From a checkpoint of a small mixture-of-experts model trained on Wikipedia.
Size: 20 layers, width 192, vocabulary 3643.
Experts: 32 experts in each of 20 layers, 144 SwiGLU neurons an expert, a sigmoid router.
Training: a variant of Adam for the experts, 393M tokens, 5991 steps.
Below are experts of layer 15 (counted from 0) of a mixture-of-experts language model. Rows are named router (the router's row for the expert), gate (a neuron's input weights, with its number), up (a neuron's input weights, with its number), down (a neuron's output weights, with its number) and show model dimensions 0-47. Each number is 500 + 50 x the weight over its row's rms, rounded and kept within 0 to 999. Numbers have three digits each.
After each expert's rows: a language model's description of what the expert responds to; "comes after" lists some tokens at least twice as common just before its tokens as in all text. This comes from a sample of Wikipedia text that the model never trained on. Tokens count by the router's weight.

# expert 0
router:497415522588604571495483462524491619506531519426566471520473622502465500494469485573524538482486499475557551502481524454538504547473521550499433
gate0:525561488682510512593512458479552482467546531480546514455583588548414489582507541486477531544423493517616482460491453512470463501538523468524568
up0:561602547501575540506498524508417450533518528437472513536517584475418508534424621564574397592514486517570457402489438625446473581499525554516606
down0:438554516426491492439483509415556540475482494439479520517488503570562535526534485413512473429499465503523542590444451586473500451472507433496396
gate1:496521553483563520498505491465562541560667430567499441420444471503514482494558461506621486409552486407524428528486522431416484508497495529437489
up1:466557556420495470431464456483532553452520533426419572624607498471555410532482491494587484427504473545575473495478439455453502553545492443594536
down1:533385483543507497419496485472486555541498418413475551481528514477519561571486577473500579461589598416597533549461487483420561474500463522419464
gate2:496380451523518591536455506412523526429417522479551446482463440480525381513515399493489531587496503480499482555465589552403513415558585432469438
up2:434463512570494522554479476516469495528514501445511525471507446602505571451481503482470467404489519495492533488473476484558444434507438541483527
down2:519449515506518508530489499579539565484435466487557570497447582517462443540432423435463536475419511465476468476496527484497474553602545584386493
gate3:534588528555527432493493442474470481459585424494496566518474525437505433599532493527451468482595554507562460479476480495461402528460395512434537
up3:493519526473474506473577519543506553527450478637548504494583505497539482594496511454515490497488592517414547484511491446582525439503498493483449
down3:447439521469534553532403574536598523444478517534465495513519618452454546511509501509495485407603564502552489474537509462515549515621462466441575
gate4:473374511489586597559439538484467509474527345545506558517444444540462526527518561433519475503574568467496562415464487517495498449553452527421492
up4:373530508472472530410498473454504520441442533461415424489526470476575475396504536392463581397500458483580442468461461592541430484426528515560426
down4:561377520600544478496433435516435567493546463545681501536568402515436516561446486421517530479538440487582565479499525502512530464543535512470483
gate5:539436576543493626560526498506555431518477512517491464505441497492510500555454472465524431557462406535521463476538540445464508558504597509596462
up5:567394503509552503463372478514605454493560457524531468499435451505477558447422447486538436491470539535614525485554471415532540421439544571560459
down5:489525437513468462574508552556500513456557495475471425543505521498500470472535461468514504558449514480563571519467455511511424514523574502530566
It responds to: Digits in tables, scores and coordinates, plus unit symbols after numbers, such as 6–4, km, ft, °, ′.
comes after: " | ", "–", "2", ".", "| ", "1"

# expert 31
router:517482521598482638565443411446484510541576577425488444509465584479560500473602519528475492558515465491476562506490510479514473574425573579530452
gate0:535453470561614569400474496473488554525509482582458468482464447527418455532519443473456442526481522454512553510516506463477466499494618527501508
up0:474500497499463618464491458534476421455558526513495489449528469445601453526458415474477500491470508506519514507448563488485501395506610505489397
down0:491432544542508496465483478500565499507514561517442569528520483573457442562590474506480558527478456334506563479522536549460428492479533524525516
gate1:583508567564477573561484533547494466528354579383437495505540530536564476471496527501554498456549466570468537447453518450440559510391474468494484
up1:425487516547520529549382474544438440497563450469519457479441487508441493508511470465501479634507496567542583431496505553454488583579390494515551
down1:498503517488558604517610435522519511575532487387555487434463467491547526452561555498501477567448475429568530531512456451495388501477512468450450
gate2:602511592464497463520549553481456484541482420444518507499540581383593485499490493586563523486578462465429576460466470546502589515440502444438502
up2:474463515450457511537456495450456432425432578529550572463489517513466525563513576554439480453549504452503365485546527534454516593476464494519398
down2:468520554526443404551405513480467551461641531481613457517434480487495490525440622447487550525594525489430477519457539469484523410470493486537571
gate3:508480460489493539541499593581556576482552473530439460487565484522478441487447527579444468484612516531445544462495496554411463538454491672447527
up3:525443509523490455439547522506453539446464503582524576516495592492566485473509457468503410567499466491515521480499604463611516493547495455484588
down3:477419430501523568490436432560485547471488488608548446465559486502426501433469537499528513359586525514496546485431596500465499481532559408531522
gate4:518541591468590382492520449518514473528477522537504459490502549519452487431530441499460547489535480466481375582489521500505501438394628514507478
up4:519540519430469529538506471489529529521503555526468456507525483545512528515564504493511549516484602467511410417437573489406408513457538454509493
down4:455609531506453558568405561443441577403554482568507569567350497493474504554430615568542405504530533453435477549497456502535535558565470524429487
gate5:458516543486472519514509487557554536557435446525461467517533535442552494510420470522471411446483524518515596529611486406534438479549570574507491
up5:555499529485545493587407511493538481429550478559403537481565529505573545543511587599565531429493534530495477489581439539422495573593492477516530
down5:478484573553550544509496543455472500529476541477445545431512518504516544586584487572484543533394452509567513571560411413529589661502482484427537
It responds to: Line breaks, heading markers like == and ===, and word-initial p or P, such as put, pickup, Pts.
comes after: " |", ".", ")", "\n", " |  |", "=="

# expert 21
router:528402541555590547514492556438522502520454484493593499544479540463566438457546514569529491559564522551461474521510475411549460470480515575538496
gate0:581449567480503560567440470527662497528409554432455479525509519529413436487548458483539537533615531462454526509510517527569574527579534427463509
up0:498551584507521495489465493542526407517489534444492474486486483515493408497457429563469525570509393536484454438510496493544458403521523460426494
down0:496534477614445529549507519390429503581440448381441536415474518537508529546524451447533547539604481414431547410503557476526544495541353476554442
gate1:547449613477602530508500391505432520573478497406415505449515531468475547497576469522565513547582546522547439549566523458520437506501544551473631
up1:532439429545397577500503494505464506525466526545498479430502540465505541533449474444464535510394496519461461501487434548440530368491449446465441
down1:494580433508498504402472502421460517494517464512494488549521488496542485489547550454583520515448486508479435360556517556589453405398524465530534
gate2:533494547568538403456517461559642483498497527460467512502501515595538496491552430516476553472598540482467556577499503462550514491510616516448497
up2:536407523415476461534485601491487490495547490523590491594526467575454504510450544580484430448467578561433580431510438508478472443531536568527516
down2:492520525529510457510439477399505426543512471453523459535544559569614559525452476448570520528472492535396474522501485521523480559474462475564467
gate3:542518347475534479495526490464361518455525450583489535481499556441466449439501499591490514409457417519493434469464503531538500456574583545551445
up3:445516428548513501539453517414526417534500560493442487570570560484527481458402464635615521428498345488494480523518543435481527504499463483511398
down3:439540555507557418475488537458456526567525429491521449546465542549460565503453532604549542532506460460430602495535462467522613498396536531429465
gate4:495479553567554528445566512463517362450433516454507488546449513451516485524482432528468472586566504523510443520516585497515514478467475514470524
up4:553490500513521486505482535570540589480493480501476517463425610477612622453507516503522435516542560498557512460530542555526515466547472559496526
down4:463457471511539409544470542499576499545408548421485507440503598542485497493606514474533506504431543499429531524523511530493497442418466509543488
gate5:523438485533561463478532546467534495564487498551513503504506542439511610455482462475628518493519483551496511506519473558562501526572558577468483
up5:425499500451505530560511452499471482482518529466535482512509453508540534471455476472439528521521452424460514444452437474365518528399492456532510
down5:446511497568455528549415465509521482484493479625474463548455513468422535525408474577511602537568612570478514513559515532534512464581514443470594
It responds to: Opening letters of lowercase words after a space, such as w, st, th, de, in "w-idth", "st-ate", "th-rust", "de-al".
comes after: "\n\n", ".", " was", ",", "===", " \""

# expert 7
router:550486461552537539619476402499545520492534539452545437506494524451525483398513514518495599582528492539422473497426568465501510466502502563538463
gate0:477507476553522500529511593527520538463454405511463551525410442516480526577564416507508371494426504576512486516479495523554447485518436571478439
up0:489527496422456487444493346476516538459508529523457669495474456547524509497428394453530543589426522511521541501575419429485530461538566479565540
down0:470514478462495507503476450516477478482562560450488494438498471533575458456547474610609649481511483530437380466523512406501502409480490521442549
gate1:524420415491482570391419532544532468428477514511413591450532485469513551532631511642504457528501503478559496515541496509541455468437454437521565
up1:518506393447440526414503412488533442438436438496465500570535468428533538465449573544545497510544422540546552526409521552460542490539459518428526
down1:419487528546560435509519499465512507547426458496504495539447452443474540393459590464496593496507544493444473574542482512500430475480466479391451
gate2:514526450445599486393394394516477513525465495442388449579449443511487491488540437544585558480566517506449459542441555411509528463489449463548429
up2:440411450530458514516504535515442552523530449599546479521502497437372423494400446516452513517530471486503507560498495501413536504508539471517561
down2:540470539473498534481506498417480480502549446542516586520440498480484549402498449568479488483586557433524483471498586439464517509478556550503521
gate3:533479485548502445506496536437513486594507467462528497510446479533500582516524462437531527487559493482535560572542450400463540451526470521537509
up3:504519434454500571479440490543469516431470466410477477376524482460553638480476505490534452537466511560493530564458475466524620565521565472508452
down3:481478451456606491510556453410488488560459516505498540533457530468543503482550426501459471441446460474501519542505545564464544508563522457550476
gate4:561490472455452513544523490465515408422469461476524526539418468429441494536475555594506485497595504546526455427426501560468524554457525489497527
up4:533580562559480631472510563516497432575483416426506364468464503537355558458460513481522391497466546533479536503563476500494479503500468425502502
down4:538492501573456512504524504475521498608596578564437545450513431475517462471475563477469518494442464541526499417471529392422486536472539551476608
gate5:579592491386542529505416469467548442483460508483555562531405492545512522486500501512564481403502592474477560443356501540496539559537447495555566
up5:508524372510490457529394550497429547485482463445470470458607539369484518574490462556476439549536531456538463507531538501580591497468443509504416
down5:576446510502491444405508457607495547526489475476566498396569502393503567504562535468558611564499467548535543498529461483522405616453495537457513
It responds to: Spaces, pipes, prepositions and month names placed right before a number in tables, dates and coordinates, such as in, on, September.
comes after: "\n", "0", "1", "3", "6", "4"

# expert 4
router:520481495590555542559425423459440562423460538508585485452455493461512504546565507609476540519532522491483488496457465434444482517487513580562462
gate0:495583448552453486499448505543548524414466539521539472572631466505490545538574549411609501533552527507464484491433527484457491486538458554535544
up0:547414516462516475573507438432490553425534493421536589530428562592536473535527457531567558416544535482469441535610511477543508452529509564381524
down0:448568515516570553462474594619529554491446527523509512526570528589493428510615471463546398501527551518544494547462462480590513506481518495550526
gate1:534498522483494499534492525568456421457403482526547434505531566503481424495601527541581554613485454553488424452457554603477523467473382571544557
up1:485533460575468549508507456487472467441531534546492500504489463492492488516493523548394483466501610532485554498414440498593578591467482479495466
down1:510530520525548572469536517476512431469510515486471515456454484481464579558439547549550521526561468578480451534528450498501537497454586507393502
gate2:500555511534518470464443490471493500420547597485493568535625507487541574624429492435544450482494505468506547525440514493480461485457519484433489
up2:473444468426442492534467523481499518610467505419426508534490413520447462473495553487480469450484487507481555564442461498508453506477534431491445
down2:529474505516588539385553560552529518437421593497553522458552591537500487494487443460437484479526480430520522479502480544513498492476427559451550
gate3:531472462518585549508477489504424515502398498409551403377444497489576477470483419551475482542503473411518529436522578436445550566515533539533493
up3:544481469515584480436412449483423442488482446449477487452452483466510402483564410497392499461353482442467464494514537422490457608454526463540470
down3:404459508484567573623576534527532629461519485608623547553497523509548559550445531397486467408449476476513514478577515511485510519508438530445431
gate4:459384462448486577578501528454539467472613490542552493577544470496547506462508385554571511463573562519515510499505418501473467567587458557551524
up4:590555408518484481545481459506530458539530373549557509486522531479505614502596537484488431546500507421539452437461553451437512490511522460504550
down4:456605468531406521501483441539488486549551469423488463595591528516504466442507525488529475562531568494438489457525517433490489564495536519513544
gate5:478454474594584439458434473542529540514531462481514535416327538517520565557531415460567542519511524554516475409461533544461467480514458408522364
up5:572514509512542508504445517503452492540529453470504491535547482447482418478506441444530529459429510556478488450456519425525449464596575528492466
down5:479500443518539458495402513560534520419593487431471557582511454485440520527531537480521480539423481578370389466535519440519512602548558538442489
It responds to: Digits, commas and percent signs inside numbers in census data, election tables and dates, such as 93,386, 33.6%, 1922.
comes after: " | ", ", ", " in ", " (", " ", "1"

# expert 5
router:522521511609484538522492429447534537544499554432566446474419510451517513452476582590548531498550511558502521515402465434506502525404516595591523
gate0:631480487470496579470446480458508534430532431462524363417534500464518441519453537493444534452570457569571485517523449504537487529552547490524497
up0:513472499509495587458520615464446468561479434477498501550474530524504506480564510539524592471513533493487570431474553612559412389445492552463489
down0:518523504465499530524534593545467553479409496420531447533542535451502509414505499387418477488606563404488492519470479463435520524403463572396440
gate1:434507482481510480540551474467460544372499535537467510439474536544477485503494440504612458512388460382478435547542562535486508482569516454589530
up1:577582452398552518489419479496448503464456515477484553564343477523583547473459526532481530407518518558526452500549539637444481431517457529554467
down1:502525476532403578473534480485539509479539564546533464499486595497518585453515500465503523421473522536489523504459562459486513510555522558546497
gate2:496530488534489502462395525509603544512560492521491608449511579455522512516553486537511537449564512553478478536581478446546490576475472472519445
up2:497557492435457464481532472464543499457376434522516485509451471506536499479469514471524548465571492496478482526503398484496438470442528510439388
down2:520465595450518549480508501487503541517530504463498594569559523503507451521480538507537451474510538473484507578495425483548582493601538464471574
gate3:395374433511476469493539514530557505516421527510458608508461430484497566457500413464351512486553539439560539470459431552455498438479511508597543
up3:559547541484506547528516489509520471464520416530605479562499526460517570457452467522549420559548453524489488474525529496506561483490518499488511
down3:543516578566548445477450565517507522502513556436591419540429494461550463498445477515491574510593461553538468524552572471610527476516525483551358
gate4:536532623570497530538464459487491473476592544395590428520355490513483446495544531481570596495535451565553506424493545510417592506408569427553477
up4:568572394508628525493561627506506540499525457475529487513551545480498522441608417509446438422458547440500523432473462562523493520528454493501478
down4:463472449518416525522477374523569452407559553521513460550491544527478582527533457436605564487613480573440470503539444517418489606497566464515469
gate5:509473383467449497474412432508525519560404531533504489460476509432526447535563477510582471507536487615526483562530570403518528587429552484489590
up5:497441514522534549442498478444459562488500510502465526496479419539483462500424414446449581530565512452459531553526503530487512511460421477525539
down5:541455515550460492475475581434503494530536464501428427539545486585487516506470539552415560500491565411529462529534485468430503424433518514467528
It responds to: Digit pieces completing years after a leading 1 or 2, like 1969, 1980, 2018, plus the preposition in and century.
comes after: "1", "2", " ", " in ", ", ", "9"